Weights of a small mixture-of-experts language model, trained from scratch on English Wikipedia: a softmax router, 5938 steps.
Below are experts of layer 9 (counted from 0) of a mixture-of-experts language model. Rows are named router (the router's row for the expert), up (a neuron's input weights, with its number), down (a neuron's output weights, with its number) and show model dimensions 96-127. Each number is 128 + 32 x the weight over its row's rms, rounded and kept within 0 to 255. Numbers have three digits each.
After each expert's rows: a language model's description of what the expert responds to; "mostly gets" lists some tokens that are sent to it at least half of the time. This comes from a sample of Wikipedia text that the model never trained on.

# expert 28
router:143147082117133094168134132127115059082131122163073132125077112113104124111100105097160072107123
up0:135159146067089107162089146121135171124105090158085142144032121062097093090144113187133162164112
down0:166187150165132112180120111132056087164125148174118146110129174127141114128085089116150117077122
up1:043156057156157131155097153137104098111122137073097156195120129136121165138140089080093060144147
down1:156134140148096134060111154109159092141138053184130085128141118137196104176113074156110133113141
up2:109147191171112114096124112105088075157129096126174146144124068129147166156088107169150103151143
down2:091107143166108127087115122140180184090172139111066151126105153067115141164162151129100134107100
up3:122175145169036178133083100132080067062137147098182136184086110108115110127171179084077125146137
down3:121127087102042117167108107119171087157075217082101161101150188152144113118127142108161143177159
Description: Prepositions after nouns. Prepositions like of, for, to, with or by following a noun, especially -ion or -ing words, e.g. cost of, testimony to.
mostly gets: " for", " with", " of", " by", " against", " about"

# expert 37
router:161132127148080171103131120173173126095131120131109125142087121132150175135155062153116174110126
up12:101128096168102145144145165153163182157114097064158051117176085122118081116116170138139075166194
down12:074106126117124133150153176081110153111158138120077116179153122143092082107105190112064129096179
up13:162161105137127171106093096117177138130106113168101127188120144141127135128090073127180148124091
down13:124096098150093095148163143134079111112175155066115128151151057134102084101140179159119084166173
up14:143119131142106137121184138126128136149107094156121084117099125130136126158095159144135162129100
down14:185184182141139153071122131184121152150147151122163066125140164142199125169108054163097203144062
up15:187112161141088149136141184096087064138116113112134142149099124161136214170159087149144168154146
down15:081157124062148137115143102157127160151142118166150161159136186167167129072166150117104142144126
Description: Surname endings. Later pieces completing personal surnames after the first letters, such as -son, -ley, -ott in Sc-ott, -an in Log-an, -ian.
mostly gets: " Mc", "son", " Dav"

# expert 23
router:150062118150085152128112163133147169070151131087121098110118099100137177056131161115155120150153
up0:068050090108106147133094158083118098143139111111111086090141109095164192113154137151156080146152
down0:164162129138140122104193086141116107170082132114155184141150123136109082181157106160127164092068
up1:110147125097085144183127101173105136102090103083091084114150103158082139163167129097149131128204
down1:126145154097144159182164124093121089121162143116112158104144130131154062140136171096138160162164
up2:128090099167103156094143134138149132115114156140136144137069085100153194131093114124142093146137
down2:095118137150139164123135143166157186159098134100160102087134091126180120074108126143152134117167
up3:081080142154175087138199126138180132116116115181082128083096118100126105112141152110102098148120
down3:116110106127123085125134083104136198165137091127124110126175086142085122111106162116105175119120
Description: Sports competition terms. Sports words in athlete and team articles, such as football, League, Cup, Championship, national, and name endings like All-Amer-ican.
mostly gets: " Championship", " football", " Cup", " League", " International", "ootball"

# expert 10
router:149186149108189060140095098117108111190141180099184175121164152138133142162071095119139130132133
up12:111149118079147125089133143140115177115160151171166206149154145131092098147113198211158096160177
down12:114113142142086179094073117146065134073157155164112132123157118059155101153085133103124110120174
up13:122132131119105064114078097104162132195171170173101128108123114104068147133121124107087138141141
down13:141113182123100102077083083097113119132056123128129052125074097142066101079137199156106104128115
up14:165177104102120066117132170135107222094141155103150087117145130099108129162140133163129175121116
down14:107125077102148125120152104078110109161121075072108137166161134070135108101152121120090121117131
up15:127108107099111146130096133118073122145091076141176115181098135158119113143121095146174115127109
down15:134113149139125128141139150105161071083116119131169190160149178096075130091146140108097157138152
Description: Verb stems, passive context. Middle or stem pieces of verbs right after was, to or has been, e.g. att-ribut-ed, consid-, ref-lect, remov-ed.
mostly gets: " due", " announced", " follow", " consid", " join", " return"

# expert 13
router:128143131199167066149113143137103147142072135099081100112152074107168166170095082110177171151169
up0:127135148096119081093119130104136150137089139091054158147107117109128130096161104143177146126090
down0:111150165065097072117127090135162101181103114136080171113112171135088130101182150094130119149052
up1:063112136188105101130127121154109142111109125137124055144076158084190152108170104161127114187150
down1:187129057090149093101150135186155128179031121097182163143141113161144165102127111108142159138119
up2:059106139144128110115114135115134134095134091126130095127157105127146059153155124126114161177085
down2:124111086123127127126135151090135151189115124049085139167121109091129125096094118093118100100138
up3:063138129120131115141137161131169070152118104100130116114136107095113122185102095077172118192109
down3:137144110121146130142141179140136115176047138094113161161099126146112187096133112101150092112122
Description: Sentence-initial words. First word or letter of a new sentence or paragraph, often after a heading or break, such as The, In, However, After, E(arly).
mostly gets: "On", " However", " After", "In", "The", "He"

# expert 19
router:097167155101105179106152097146160165100116072102162145109174120199142075159087150114161098153090
up0:105043140089118117102141131191120137110124127118110179166121127182130094132169160103135094138128
down0:165114104105113142180120191097164079154101124144167165125157169199127111122106119077113119158177
up1:073142126115100158120116111117056110093134131133138157167130142142139130209133180117127053151163
down1:106108087155123104160139131129138081138131108140114167139141099156172129090161190078109169112095
up2:052163155072115148098065120150114101127077107117105158149132213140150152180171089115157114113116
down2:090122166102149163094184114153184120167148185138133185123181164130147134127064116087119108110185
up3:124129175102105172072192147126160106129165145116149117177094129147110116117127154092085077140086
down3:190143162114165133121074141147133154163114140104116038139202076166157095085171076103157154156094
Description: Place and coordinate tokens. Location text: degree, minute and second marks and digits in coordinates, district/county/province words, and commas between place names (Moosbrunn, Lower Austria).
mostly gets: "′", "″", "″N", " District", " mi", " district"

# expert 43
router:166131139121167172160145104198109153112149146065140173179173125117168092150058119082122166174145
up0:077121119062130102135122122144141084111101154122165121186134122120081179128205120101204135097116
down0:118102157180119113184100113183096117138145151100106102179152133123142136113100123055171048141092
up1:118118097180197111150132123205099134123134155095168126106115174111122114130089120132162115106170
down1:172134121158072128112066076146137150203121171130167130134101136123153161099111121178163078080149
up2:071099141136162107163122131087141144090111064086136154156086116126106189144119204142119106168133
down2:146157164064102136138146094165121119131124142135189182091178122088165135142113107100079106109112
up3:142112152139119072158122131144099119081205158097156126211121076140186097121090070126141205143103
down3:138085112124163073119176127152177195060131103109108119072107175222137162106138118121095138204122
Description: Year digit prefixes. Leading digits of years in dates and citations, such as 192, 195, 201 in (1923–2004), In 1969, Townsend, 1927.
mostly gets: "195", "194", "193", "192", "188", "196"

# expert 61
router:064169130074137111106073112121163133105100133130144120106137103114120119157154087106060135124152
up0:068139120152084119124094148191130133174099064129102142153147172110112171113141145136083146082201
down0:075121143096091128122091124063138162166082100176136135101151113160135102080089182072123127152101
up1:102144123152152119161114091090120070181111068139079087110172136112203136162137085116164124150102
down1:154177090095156163144093068169162088151113139128095098088158131135145121126107085169090140178130
up2:112126099157133128135140109128068194110161074126132173146158123146131144124142102164063097116112
down2:129079129101088167135165140092187157179141118125141146134167122121070140119153089131130110073111
up3:147108101121113146161095133169164096098169177191125111131106100137103163163124165130095137091165
down3:062123058143111119138108140077146138113136114126143111103106160077150146162164151136158058138145
Description: Infobox field labels. Field names in infoboxes and captioned lists before a colon, such as Key people, Coordinates, Location, Total, Born, Running time, Source.
mostly gets: " Location", " Total", " Born", " Country", "amily", " Year"

# expert 20
router:134065149091112155162143139133136136093126216088044138130139176112145177140149169100096181121118
up0:108073171064131143137095086095144146093124170080048177140119133157114087107148099119082118081093
down0:075095139110130150110143092156156115119101103037155112094152096082109122149134119124166076162086
up1:137115058112119161127117156100126059137161178134126146178107155135106133067114101188158132064163
down1:120192082135156111121104163135210124119154145129128132120143115095170141061143145138133142177165
up2:150162192140123151112148160070137142112118113081176151159153140117129161072134187131137162115137
down2:109194072161134097118107109110120124133091153069146139137147073166115098092160101125130115131092
up3:115110108125114103222172110092114143135108120118156082135131126118099175133150161156110188139130
down3:107115131142112129088156129165122180161128135132141096110148112167161118137176100138169045109108
Description: Greek-derived word pieces. Early pieces of technical or Greek-rooted words, often ph, olog and yl, such as sym-ph-ysis, Ph-yl-um, ch-ore-ographer, gym-n-astics.
mostly gets: " ph", " organ", " mon", "olog", "oph", "yl"

# expert 8
router:189086139129142145167185092170164141126162163123115139082134103098164130132119138150102140080154
up0:139110109142167141067157048124091077114151125143124146116118142100117141130120196194094181102135
down0:114062135194100112111152106116192094152146131110081067106071130124117120111107165132182138118207
up1:203135155118140190163119142176116104145146090106165148123067085148089154146134075134162097105162
down1:145125150188124141198138092146162110162067132169160162089109111140079104161178149128140117191070
up2:090145120104115065195173124137158138141114139184134107133112136135106134121119143112102142106114
down2:119150111080142041097077101110148106141132118189130120119176108149097110115169175127166069118102
up3:142043165144113105185127193136164132127132138149156167148160137122130183119118095113095169134164
down3:165157123137127125215109141129128056108105165108115165107122166091173122107139183118195132133052
Description: Institution noun pieces. Middle word pieces of nouns for institutions, awards and fields, such as Philharm-on-ic, Resol-ution, Encycloped-ia, useum, adem, ociation.
mostly gets: "useum", " Award", " Church", "ument", "adem", " medal"

# expert 62
router:089076148085105119126137145116132170107090165185113138101089189092169123191097109103098154144119
up0:144052118128139087046151096104146167111123155181159146110139117101145152175087132177126122121129
down0:163097100160133086084133142159149052101165113148149174135190142150131168117138145153139128127116
up1:102130055121139113129135165116116131141057157115128106095096127200110138205087154126111130108122
down1:119194121110147104110093137126181129182148113142114088087133083135127119094079115119189116090153
up2:086135111142112117124144152156110140104166110163114135155119096126163118164098108109172087097152
down2:145104173224156126166126105108112106130128116152163125105107170174130120115101138099176125083126
up3:160105097150102114160208098119107145143103133183142164123094100148088148091194152117060157126134
down3:073091131197120115167134065141169166104140136139119121100110220134169070153162127103098099131120
Description: in and il pieces. Short vowel pieces such as in, il and un inside words, especially sim-il-ar and lum-in-ous, plus min in minute.
mostly gets: "til", "in", "il", " min", "un", " short"

# expert 15
router:105107092107131090139101196116126155123103107167106106124070103159139189179091146103084108126180
up0:109084105123082056144110127102127133190099132125064151196112125121089158159141158105139070137130
down0:187084150171142138142109147143129165088155088195113108108111096195167117138191127095079170099130
up1:049093079146113113116147108129149162108143119138124133142114121062126133135128121161176151169196
down1:079112083119194133138102099062125150157072145145101128106145121164147128106153104082133155163173
up2:084061127160109092119125156130128140127122176205156088145077176131112175158109142140050127108108
down2:089107190145111137148128102125149176107140048199149127092140134105152152142149167130166109126092
up3:109129121108084151143110183092139077111106095091132177175104094122082100143166110094129167135094
down3:131149111118125184160102083171106156089125138126035171213182115108101078124143159128116100174109
Description: Section and table headers. Words in wiki section headings, list items and table header cells, like Seeds, Personnel, List of, Opponent, Gold, and table separator rows.
mostly gets: "|---|---|---|---", " Location", "See", "itle", "areer", "|---|---"

# expert 0
router:152172138186158146144129088096127118119157089095083134167159179118112197166167105128168134159069
up0:156165182116091122153114155099118115121154143116088127102151107134152154223128136098137188135123
down0:113171137118065086110136177175147134176103122187127152118134193162116097167099095168124148193120
up1:138089164140085116154193117130146140162177108143077155110125082094147168125118111128122139163118
down1:128201105075063123167088143112085153174082198075166136157143137146141119086133081144113213122147
up2:108130166169100187098130138130125098134120083097133135117151126178102142137107111097128114137165
down2:172140121138162089136160138119192151164154203134098135161136097104075127116158142138169123122139
up3:154159132138088095139148123118128144172170109137143106227134192109138145166134111170145155128137
down3:184155083106113162113116125093102081101145111147156160111095153102167144126177081108100128133109
Description: Romance/foreign name syllables. Mid-word syllable pieces inside foreign proper names, often Spanish or Slavic, in sports tables and lists, such as Su-á-rez, Hon-ol-ulu, Nak-ag-ima.
mostly gets: "á", "í", " Ju", "ó", "az", "aj"

# expert 29
router:160123114147150097124112098075108147147106079187158139125131092104158108083170140152135101078114
up0:090086124140138118095143098148159174179120092145123125098070066128142106103134212173113160120120
down0:156153134163085140113080162113082149134155215067136139171132119126130062124146109140079184094144
up1:139145148111144125110114147144089126164156099167106118171160081165139132094122156136096119107135
down1:120109102075057110182105107117119075140135166130123132106115176074088145185135140108100103099157
up2:109124132113118041121143123084136160098142144140135135155105129149133160137160100131099110120106
down2:149141116093115153122177217125148137168163088140060143104087168148111113100072165133142141154173
up3:120151071148056047128137123119060131133115105148124122108123147137114147171142137183174128186117
down3:146112129156151110123136092124109112162146147142059154101110180141094142108112120121127093045142
Description: Linking prepositions. Prepositions and linking words after verbs or commas that start a following phrase, such as by, as, with, including, like, such.
mostly gets: " including", " with", " such", " by", " include", " against"

# expert 49
router:128116123152055165085161157128144140142156106073161116122098115124111127086198121199101161110173
up0:159132119129058154133098096110147082144111092130181112152088051117055117116166123180157107106110
down0:125194101130102127122108096123145135112096158108148132211125143088128094160159067119083094132093
up1:151081144113094123063141140141179117167173139137142119162121167142104115125163106179099194117071
down1:076094136165178144166127128124195155083182137096129157135133137159144143119152113136171160143100
up2:121145151141125062140213103135131149144140153061131060149138130117092176170153105139143153162086
down2:137183111120116162170151130131187154177091172062122090104089166122123084092176104126088093125127
up3:151096135139129082090094103121186144129139099096108133097148103083125152140046102154122149196118
down3:183157092176081108165131115109135079096210126054068119159128127132155123107128138156129091135047
Description: Institution and place names. Words and pieces inside proper names of institutions and places: University, College, National, State, River, 's in St. Matthew's, -n in Lincoln.
mostly gets: " University", " College", " National", "ford", " Roy", " State"

# expert 50
router:137165133132157103113059144118095133183144140191098120087131108096111131120177114137055180158067
up0:151146169097140084132098121138123065170129103135148113114125087101098182110173107158123189160136
down0:146109164152155148112142190115154130087132132117101158163111121087100109189134089151148107122145
up1:098102134093108106082096175172091070154194158142115064101138160140136072126146145164106115109138
down1:112090153098128182122101127117129197195185118163100115118126120129149111070130095110114135086164
up2:040183107109095124152088137160159132138125079177137116139145132121040129119155143156172151141122
down2:138174120138139125118036119122145133097126130127059178079041114111118111167096123124097071095092
up3:113102097129140146126137197088123130190145120157199072152142201162178138146139074128107138116086
down3:097131138153112095148171186141084112145094094102176165128136140185152135180174138142127125149172
Description: Possessives and pronouns. Possessive and object pronouns after verbs and prepositions, such as his, their own, her service, him; also the qu piece in fre-qu-ency, e-qu-ipment.
mostly gets: " his", " their", " its", " him", " them", " her"

# expert 16
router:122139134136131144109205082083062110112158156112099136098180180158099094085148161179129121107185
up0:166114125146128117098179156164153181132137143122084131156181152142147145088130161169164118107183
down0:107129134186178136134138114159159129122151103099089141091104138129081092120099117118112147132056
up1:140091091103173117168164144094107158110120140146141087137099156130130147196130104216128135181152
down1:142158128159158145156144102146126179124077153126157071060038177165193137101131107096142138102162
up2:114138093052119123101198196202177067088087124093137093103127145193096189129078156130114123132133
down2:117135129104121138126150094082174119099145180154116142152120104093145167100129152215116132088140
up3:107107141145134138121135085073151159103116119123156110156126135107087105161105147156144085132132
down3:051107105149139183126135098124094172085158126096101141125163138100071120109148141151155144097155
Description: Institution names, place directions. Connecting words and directional pieces inside proper names in tables and lists, e.g. University of, at Chapel Hill, North, South, United.
mostly gets: "hern", " North", " South", " East", "@", " West"

# expert 52
router:140158115103048148165114093149086127120132203056166092077158143117142101107142129101149083142116
up0:099164119122149090088143112130085096154111152135154171140138158136087078057145148130174120134140
down0:143119132110097138080173119118118172137102116105162150104165079178100112138144107090121116121145
up1:137158090131059131149088126199097113152170132131155096122193100130103164132114149115126094068069
down1:070143146104099188142141144124061080101082147179143173085089104076123116090172125170120093141075
up2:087122132099156172111137139150152093102156126033103090129166132206115098113174133231109150166142
down2:138145170123139116105113143163105145104159166073164067151076142121130160068130135135164086206055
up3:114180091141121085108186107157124107127163194125123083182176176147147127107180073145170101112127
down3:121131158167184133162146167118079134151112092175083111098143145030172106104156112172119082151134
Description: Political and provincial words. Word pieces in political and government terms, often in election results, e.g. Prov-inc-ial, Liber-al Democrats, Rep-ubl-ican, polit-, Direct-or.
mostly gets: "inc", " polit", " Democrat", " law", " soc", " profess"

# expert 24
router:150123169092127090127140099104147131153105152112177115110135096141147135120117139112157098125167
up0:022158122124209087122113099136098137141113106081163116133091140173128141116111126161134119094146
down0:136121153168129131139145140096099165116113129138167109113169152154145175145181066111154188092194
up1:114146147158177153099089145144126128172145083127126092143137115088121168175141134145103142100162
down1:112075133146120167119107137120107124089156118138143114095136119174136097174091119044095082166126
up2:100194167152121138188101115097147051143133124143154153125107119134161189223140062100141127110123
down2:173128163096158118191090129132129132160083124133110118125095162134172184150099195073088110131105
up3:103110161128166109133142093124153125106181196106126105133158154152066214124082166131140125101148
down3:178139213161125099103105154137111113101156162140147101086118086138119132126106145102097104184133
Description: Infobox field separators. Colons after infobox field labels, table pipes and list dashes following a line break, such as Burial:, Headquarters:, Born, including.
mostly gets: "=", "):", ":", " Born", " including", " =\n\n"

# expert 27
router:130121156072062066192121151130110161077127139143141167140128105102161177110166126107112087126070
up12:120109130082100120146138169125105185172122131087113173113123075105186139142182159121123075126115
down12:114111158132105156118113124125143169129143176158157143106142134139168135129147108044171140172094
up13:077128088095003104138122117165131120196123183093125137156142111121175160131141142123099138152099
down13:129164078122118172112130111066200132147154144103175062131112092121163122045134169086166135129084
up14:106155138153059100116112180151179144084071091140095151178131087082131146149126165162091131132096
down14:141146114076089117136118084141175105113057188125147102111122171119082169085117111112100092129139
up15:126155121129084141095080134152116136125162116132149198142127156109174150106113191146133058118143
down15:118132118181132096152160168110111110122112142126099122128111174083228087105175130102113121135159
Description: First consonant pieces. Single-letter or short word-initial consonant pieces after a space, like c|ertificate, p|osition, d|ensity, T|itle, vice-c|aptain.
mostly gets: " p", " c", " d", "-p", " cl", " ch"

# expert 11
router:154090117131088160175098130150134140146124135187180113121126093132154113184167157110104179185078
up0:137111077093110051138091166061131110163133031121137107098069150127137174185078156099086173118091
down0:107089093073156166105182131191165132095093195134142147088119088129134206062117120160099091139103
up1:108138195113101079133131120134085071145159118076131076127147073169153140144141119118177164120098
down1:099124099154111145137143149101189125116161155176055103116134103224091118163148142045096145080137
up2:086114123161059163163192137134092102178098139155129129229119087151079143153173153138155147158104
down2:094105139137110113104139122110181173113154084144108078130115132132128083108199156151125164108127
up3:147059140157122118125096140164140098156116108189134050088086164133116084090156139137120147142105
down3:155127166136113145152131174136112101107120116136121152098098195163124152152051144151116089136079
Description: Scientific name endings. Endings of chemical and biological terms, such as aminoglycos-ide, benz-ene, acet-yl, and Latin genus or species suffixes like -ae, -ius, -es.
mostly gets: "acter", "ae", " species"

# expert 18
router:187105135092109095129142084095117145136087191092157130140140112110148076097118132131099077067108
up0:154116138137140112160179027097158135097150087096139145091127101137135129172093095171099108111080
down0:100085153103089138099055111145092086121100103113120164127138160134074115161125072177111069111107
up1:172184125106089125131190143107158139095186139101141094132152163155115079113080160177111124131114
down1:110081103115144110167109106142126137111103190136105115102078088091150190093072157117113131131112
up2:163096097115111081164169170152158163090124175092194140200133118144113148113121123163068107031114
down2:111148129155174155130100123133130101099132156121120146120165106139082123131132109129078126118173
up3:159119113193115152090137121135177102199047092115110145081151111079118160133153135148194187152138
down3:094162115148112195098123153125151149056164105108133123181135166136088129134108144126108138120142
Description: Official titles. Pieces of political and official titles and roles in government lists and biographies, such as Sec-retary, Dep-uty, Pres-ident, Min-ister.
mostly gets: "resident", " Dep", "inister", " sec", " member", " dep"

# expert 21
router:147103108134114124162148171104154146140168138163120102117114107077171117077116213120150152099059
up0:123122141148171132136192135139094062127129074106147121149140109124157103092174101059145168119108
down0:142084060058181089130133110060128149149139096080130145104062103124090164161143123148110104123143
up1:094158210121116096114087168101119106168128145106130152189110128167139151135126085157124156096133
down1:121126136119112101219109065066121100076087128187110104083126023089131137153102088092146129067102
up2:117095130133134151117153149159063088147114183162130108145104114123063125116093124132093063145098
down2:110133128169125055105122116169065142118131211134095093136173133124124153150125154106128112061116
up3:100136176139084125131194119083159108147148187134192116128083087139134174130199149119131112090128
down3:106150186142112115130243104120176185158074133111156190110180131132126098080112122187181137089155
Description: Noun word endings. Second pieces and plural endings of common nouns, often after numbers or ordinals, like st|ations, mod|els, ed|ition, building, house, band.
mostly gets: " building", " vers", " house", " ship", " area", " band"

# expert 36
router:155090019088129145091204208126175126112154136138101101131102130096141094109180183144156083092159
up0:107123144073176181148145102091065143116150163107104182146097127133117133087169192160132093122138
down0:121107085182062176152116137103119185089159124083142126100144172140162084179145106131118224120056
up1:168097123134109098109172147197095096128085137128070101143076148089091105130134142178146110104107
down1:126140163120129127091083171106139163112124169159194112062152109153165098042113183123133129119199
up2:121117091093131173134182166093118127119146171126067156143043085156076170078132092136159081091140
down2:161037080187068156179099134105146128117154141139136137079086118111186122143109128129077147110101
up3:083075087113184106095135137080110122115170145146152036149117103118140146160128122117136132146129
down3:146117125073184124079160079117129151181191142143115060085114126122140128116105106075192091145103
Description: Plural noun endings. Plural and noun-forming suffixes ending words inside titles and phrases, often before of, such as Advent-ures, Song-s, tub-es, -ology.
mostly gets: "ience", " music", "ology", "ions", "ices", "ities"

# expert 60
router:139113088109148150101216114109122141155128211144163180121168157089158144109149172099095084109101
up0:104132136167099110151171100136116065074211174144106139133124145125126148134123139139133081129149
down0:130089150099141113113100140122102138107189139169113137100151117127099192070130092064093130072138
up1:116119139088144131103139139090111075121110146049190190131145153128139072151097141116086130188121
down1:145117142111144146089153204113105167119128125192134124114111161098144084154124083133101076143149
up2:111139118095132078126171146068113060135123175113147134090115184102052130108105156143156083086099
down2:124107103106159166188094127083116086123074133099147091104180095109109087132123197117124148149136
up3:077094148097147135111157168114151125154175128141135149134129133128134130142111066134100161134123
down3:100120122092143109123157192150138147155123126141202093133137136119104117144164152141104117134219
Description: Latinate word prefixes. Word-initial prefix pieces of Latinate words after a space, such as int-ellectual, im-prisoned, ex, inv-incible, con.
mostly gets: " inter", " ex", " int", " inv", " ext", " ent"

# expert 6
router:116167072162167090160079099108051128090131128134066098088148120171157107085084074122123143117094
up0:104169126128098142142109161151107097145128151145098080101114147151101124165085146184116125107056
down0:145154135114173071109084170093101154123149195090123139092177126155169158117101053103114171128129
up1:094057118164137140121132138126106098109122113130113117169145070155070118081165052145067116166173
down1:137208113159101126094122177128115118123134138171119066175167090137134103128117132081073077123195
up2:147192132198113117121081187117120147113163144136107160101138089171133147097130147129213146108181
down2:142163142096129167090118158162190169127074204145114164106113142154112107191156137154151153113122
up3:115163083174135091104102130110101107141171083119078115179132097120128127066105132118118065185097
down3:192104169091063121102148089167147151114103126101206083091172138118110150126118177131122118153085
Description: Quantifiers and numbers. Number words and quantifiers before plural nouns, plus word endings completing adjectives, such as several, three, multip-le, signific-ant.
mostly gets: " many", " several", " some", " these", " three", " two"

# expert 35
router:109120179180141161099089102147162124135124127156032139130161130114083145133146073151106154111123
up12:129118123125131154099140096149159161145152138111057102184147063099085143088150160164099096107123
down12:140149147146129107170172095129132126086132169121136181089120123156128134117172138171137146131075
up13:086092169123096152108157064096160092136131090162095142103185153213062158130132161127189132143141
down13:074097133076087146128140171120164119095118128120142144100077172141084104149125152147162158139189
up14:115100122162090117157113128153075059071137062143124107139128124178146095136111132102101121129166
down14:109130094097171173131111161113123159108130095144117121100135149140103151065123104144147138164166
up15:102123106060119134166156082085098148121126158178127130126129113154161085149126086107108129094124
down15:090167150083093076146134077114118138090095168117123138156197109137108127144145137129130128104118
Description: Personal name pieces. Pieces inside personal first and last names and titles, especially in cast lists and tables, like Re-v., Kev-in, Gre-g-ory, John.
mostly gets: "ael", " John", "ev", " George"

# expert 54
router:156161174166110162198116134162109142151144110179139098129204129111169121086144155121138176156138
up0:136182092164131134176164114187119081171158050133099139167096115079155160132154129160087178100187
down0:162176114101127120094159150168118108109074072126172109189109105082103177157092091183089130101125
up1:073135088145108134111144120120078080188183087108100158112178200189110121123123161138116135135189
down1:141117178167102124095145120121155169179131089145122089104104112106159062112181153118141126211204
up2:104155136122161137128165132098081133121201092153086193149123072124131101135142050135101129103146
down2:118094125166116106146115137141123152143117154086088157112131123101073101130068088164090067114106
up3:046156132082201148143128136109083145154124093125123165127129125067156140099167157112073123091084
down3:086201101164078145137100065066092115101133124115071139125080117150156147064089125135073083068073
Description: Foreign word endings. Endings and accented characters in Spanish, Portuguese and Slavic names and words, such as Barre-i-ro, Brasilei-ro, Armonizac-i-ón, Rutace-ae.
mostly gets: "í", "ó", "ari", "i", "sk", "ana"

# expert 42
router:135133115106110166094174116194135148142151115076122099101136116124141112076154153137115139147182
up12:114151101116096087044128124137106087166103090165091105119125180150082107116136155176140094121169
down12:125167125124059166153110146138166135052126178055122116166139114105154102159101109119121157088063
up13:110107097185140116112126091191119104175074063112173153060130092103116132149121151124104085165208
down13:105128196078103104157111101192101147118137139073153097137168120145107119160121093093158101170101
up14:172110071211072119110150134130158129155141118118138106154083145152109181125078130178116066128111
down14:143189084166130086210093133117141089079096126193070178138163128156175107146086129175149097104117
up15:118141150098105144133118106143139098167084100106146168119155128162120127160169146183075075109092
down15:117121151149121161086136151114159090087086151113117152091166118099127101160109164157146094111107
Description: Place and organization names. Final pieces or head words of organization, venue and place names, such as Street, School, Championship, Billb-oard, Record-s.
mostly gets: " Street", " School", " Championship", " Road", " College", "!"

# expert 17
router:144155120130115126131116085150103151104148131082179114086090101096145143087157128088141180068121
up12:075115122156132104155171179079092114106166084089214114128077118147113169085146101139169130008095
down12:147123107144170046160213210107120140155104102125069194150092133104107075107205097130134066132185
up13:168111128083153052070093184106163119112180116092138109185112142126119146114112094120071142151131
down13:146145032124111036112114077179095128091123073075114054122151100097137073101135093106099167080123
up14:054164157178179105105136115139049082156182094130135153106117127184106134107141184096128173105150
down14:094105121159169147106153140205100163131116115157104113061161133088094094076137155108057116155165
up15:119108226130105101098112087123095114118175126090083038100146143107103188158114134105109150135151
down15:154110105152103106162154130099188115082133172083169182094119158215095099171143120160143123110191
Description: Consonant pieces in names. Single consonant pieces, often g, b, d, inside proper names and foreign words, like Rams-g-ate, Fitz-g-erald, Lons-d-ale, strug-g-les.
mostly gets: "amb", "g", "eg"

# expert 31
router:158126137174097162157114169167167179100175088098139160142074096116158164120122077092151145129138
up0:144106131149114089113129107165113050143117119086171164134170096193082119111110131104114156124153
down0:153134097090161121094109090157141145120140170075140118114155113139159063126117140146111130073071
up1:138107119162122154148191183163151184101083095090114143152090093159141082116130098172210101128181
down1:125089124096104160102080198158086211155168203104114150119143142144149184135086113133071124193110
up2:077079136142081156099121136087132093109108139133122087151079153154129186121118079061153162124102
down2:169174142114110146159156114145159100147142129140101144159145129106134140119100144166121131151110
up3:104133084181095082108127168123141152095143097139103112127152120127166153137142179152088087145144
down3:126080104136161092185121127035139072113153152126149063091098063148109124114182116134150138115152
Description: Surname initial pieces. First letter or piece of a surname right after a given name, in lists and tables of people, e.g. B(erra), Dav(ydenko), R(obsion), Mc.
mostly gets: " Mc", " Dav", " Sch", " Sm", " Thom", " Bro"

# expert 3
router:079113112162146169116185178113177116116157161091122170136148129127113100137151119127093120143137
up0:152099171161125108048156138131156094172129114116136124168147126200116121112191113072137137124161
down0:144135111179117099166082119126145116131086146096117160099094102137095140118137134078169063127150
up1:113166100151124143101180105167126099152156099070101125080157128122047110131110103116122113094122
down1:133135090143120178166147116139184090130094147128080145085178080086136061120141105101120139097155
up2:130075140107209148084117147080147115114148119134126121170093112087135153117143129119068126110150
down2:123128151119143145045110116133151140161140107112099101139102118113108059224102113114098134118133
up3:100113122165096120087162145108136158131129171132125127122155118106100138138125100124108153201183
down3:108132216101152189166098095137108143093104104112181144133144125090162123196184091088141106135087
Description: Ordinal and time modifiers. Ordinals, numbers and time words after determiners, like first, second, final, season, century, late, mid, and the leading digit pieces of years.
mostly gets: " century", " final", " season", " second", " third", " new"